config.toml
num_hidden_layers = 11
hidden_size = 192
n_experts = 16
experts_per_token = 2
d_expert = 160
d_shared_expert = 128
hidden_act = "swiglu"
moe_layers = [0, 1, 2, 3, 4, 5, 6, 7, 8, 9, 10]
router_score = "softmax"
normalize_top_k = false
routed_scale = 1.0
balance_loss = 0.00409
balance_bias = false
n_groups = 4
groups_per_token = 3
init_std_router = 0.0204
lr_router = 0.000957
vocab_size = 4096
norm = "rmsnorm"
norm_eps = 1e-06
tie_word_embeddings = false
optimizer = "muon"
learning_rate = 0.00714
beta1 = 0.95
max_grad_norm = 0.5
batch_tokens = 65536
max_seq_len = 256
train_tokens = 520300000
max_steps = 7940
dataset = "wikipedia_en"
Below are experts of layer 5 (counted from 0) of a mixture-of-experts language model. Rows are named router (the router's row for the expert), gate (a neuron's input weights, with its number), up (a neuron's input weights, with its number) and show model dimensions 128-191. Each number is 128 + 24 x the weight over its row's rms, rounded and kept within 0 to 255. Numbers have three digits each.
After each expert's rows: a language model's description of what the expert responds to. This comes from a sample of Wikipedia text that the model never trained on.

# expert 5
router:103162154089126110072142146187076164117103133052099114151107083116173105116085090116135136104102143065111140104088112115116138115167087169123129136121126116157168098121105120120141140142103136
gate0:110116127085173128143129181138067100123146151140119117125107169138159063160150131112151145171105101097104132130098095111120137138143133081131154128125137128145085194129164153148133127121063124
up0:126161115071130172128092093106133129108139128163123122094135101128124117139160116134133135139144138067094175137130106153113101110127124150125115098137108178115184105075139155085115175141120107
gate1:064118129125137130120124134152110134105088130119136172136162111146128097106116111162119135097122153156125134125080141103162106167100153121138128124149133126117147152137097128146148149080143091
up1:104158139145118064120122146129162119138092142155134137097148157108127092170130114137136142198112122136138113113104097126144092163164122107137145159105109106159104109118128135151167110136142154
Description: Word-final suffix pieces like -ions, -ers, -ies, -ment, plus short content words (film, work, music), often in names within tables.

# expert 14
router:116087122127135136159111152125118101132166116132154139157126112104097146138140137115155128150105084151123124140122181166116126131149132144124161157140075170083123147114094124146126137121107088
gate16:119124115138166170139127120071154142118152168162095130085115121140117150159101099119146131096135129126125128147106129137100133097116173157155142108145111143129129143093099125136131112143139126
up16:119142136121090137136138155109091130113140176129109115092131162155139091126083102137137132120108089145124075140179137148083139113168128133121134137113123135140158081107088128140100124121128115
gate17:142115121114143130126163114150155130136136141111119126129111152129121133128115121124122107134143107151115104126160162105114135149118116135162105139118120128137115089124122140126110117127107117
up17:146090129168106130106136119102115170098114097141151139118151157135105095081140179145140131109137151130109138123138150164097109107114172126131150126148158130123129137099136137126089123147112088
Description: Single capital letters starting names, mostly foreign or rare ones, after a comma, bar or the, plus z inside names like Gao-z-ong.

# expert 10
router:165142118163156123140150134167097140155120145152139151099153101162156139108176143136111107176130087128156109141154082103115146105114150111133143114153162114093154117109103103099127123105091145
gate16:134086147114075102120138109143126124128136144151133132066142178149129098158159089162094122122116127163082176138121103104119129117143133092132139066145153127124146122135140129146138132164136146
up16:116113137125194109164118091151129094102122096123123180083086118121142107056142134114131124124069134136156110147122130149123122166160116160151141143118176142134172179146117102149117114111131144
gate17:121133109154151115118125108124128134089117133158124129140102114154144127085126106155131122145150099093099099099187110105116152128151136140117143149124145137167172140109149108147130089127123120
up17:132176110147159109126130146139158091116128135134132136133118150148134118118124162126131116112123065118123100125140125095136175142143123117126114130092152141140160147089135126123096171150149136
Description: Line breaks after sentences, section headings and table rows, plus quotes, == markers and sentence-final periods, such as ==Track listing== followed by a break.

# expert 8
router:147085136139174133095133139103132124089166097174125121115139164147115098131130101102110129124122145127170108135123132145151098128078115127134141105144156161123172088107142129117093093091136129
gate0:111101113136147148140092138142130174140193149114123108083101121106075132106142158127150153155152096117112130125142147132177147156130156133131134123124165110127122156083152121129132130104122114
up0:162122141105122119109157107160126139126108183116152111096116144126138118119094154130150134078120176117173056130095132128149134119084155104111114104121098159140146132101154140119118106122121100
gate1:150127109091112135155100149162155082150131117145111180117089147134163122111069117125094132146118139144114106172157122094147074128136108182133148114131118111122148154112144126082129146066141125
up1:164106125147106136130112167119134137130114163165144099099128125129104106157095139093132151110129160112182134124118085144161113140131110139122114097125136128125130155119159126138201128162182088
Description: Numbers, of, with and other function words in quantity phrases, especially census demographics, such as 65 years of age, householder with, two storeys.

# expert 0
router:108151147097130137146133111170126109124134131138100155133131149119163110108092143093134137139139160129113180126105155100145142111155169095127107139114163180131141100123109143153114149183144099
gate0:116123142096102146102133158136159119127166134150097094116115117125138153141137115122104134112121126109057097132146109087156135115137155136129159182096118136127108130110125109136132125149076143
up0:123104140138114096156128159113154129133166131120119149131141135142178139139119125135110146113129154120120184115140155125164087142153147127152129132123154113147138152105160108082136096140080147
gate1:127126175109113151112102134150133118209112136137129123131127110174114147123096164106119147127146130138087109166114131133182118162174128141126060141146125169097124108137126106109098142121125145
up1:093168101114147130146087168128139176093160112110075152129139128102163122114126100130123105125135121074107156153108158177121128124154092113136115101117102091122176128174158103132105090122146091
Description: Word-final suffix pieces completing nouns, especially agent and role nouns in infobox fields, such as Design-er, Found-er, minist-ries.

# expert 7
router:116081123145142129089130090170133165136142110144101118131087149110144071124111130121140160119168135164141090105096104133111110095106112161125127137132123099144167119100153136112133122148101155
gate16:123083114109082105137153153102162091121111153147120118160115140131137100168125162094146136163101140105134117131133145097133113133142122130128137123142154100095110107124169117096147159134098143
up16:141155109131112172117148152119147108134083188168139121116154137079171124129118092104139139182159125091109149096092135131159114123105112150156169131136155148113098089139126121128152126183132128
gate17:125124140127132158130118127132118128101145122137104115133088128125132142150094118126131134133129116144112143125150129134122151120126128121117139116113136098125126121147116140145131148116117134
up17:156126122110151125168157139129138130175086128156113154107089139134125106142146148179165118104100120145094132138135095087155112093130117123138184142107113103144115130092131139116148147104125148
Description: Digits and number pieces in tables, scores, years, percentages and statistics, such as 0 in 0–0, 25 in 2025, 13.

# expert 11
router:156156139129158174088130143153129154114129117061165137079154129148145131160097127087135150140143149116085180088086146111135127112174115115136110115118132134149163113095141133148107117114122123
gate0:095114126159142124086151148133137123147139125118094146126111107130128122094133141115140117141117132110145168131142123131146121151149118129137102169089117105165138106106124106128099148106089191
up0:139102095120119110168149146164128178103103122086138139089098115185109099132168134082154122096083178150117142125135069146124147130119120106145102115150125146123139116134106126131150132109101128
gate1:116100110122162122095088119193136107165141136112128173157110134109139144130114089160152139169119118124131127127137131108138145134148137135103101141101150075094109117123087123105081139135081157
up1:097114123137096134165087118115142107167123104108150147130129097163112178119130124118150120148112103113155155077132145123139144171135096131100155195143130109132129157138128152146150150127170133
Description: Derivational endings completing words, such as -al, -ic, -ical, -ly, -ate, -ary (intern-al, doctor-ate), plus common adjectives like new, public, former.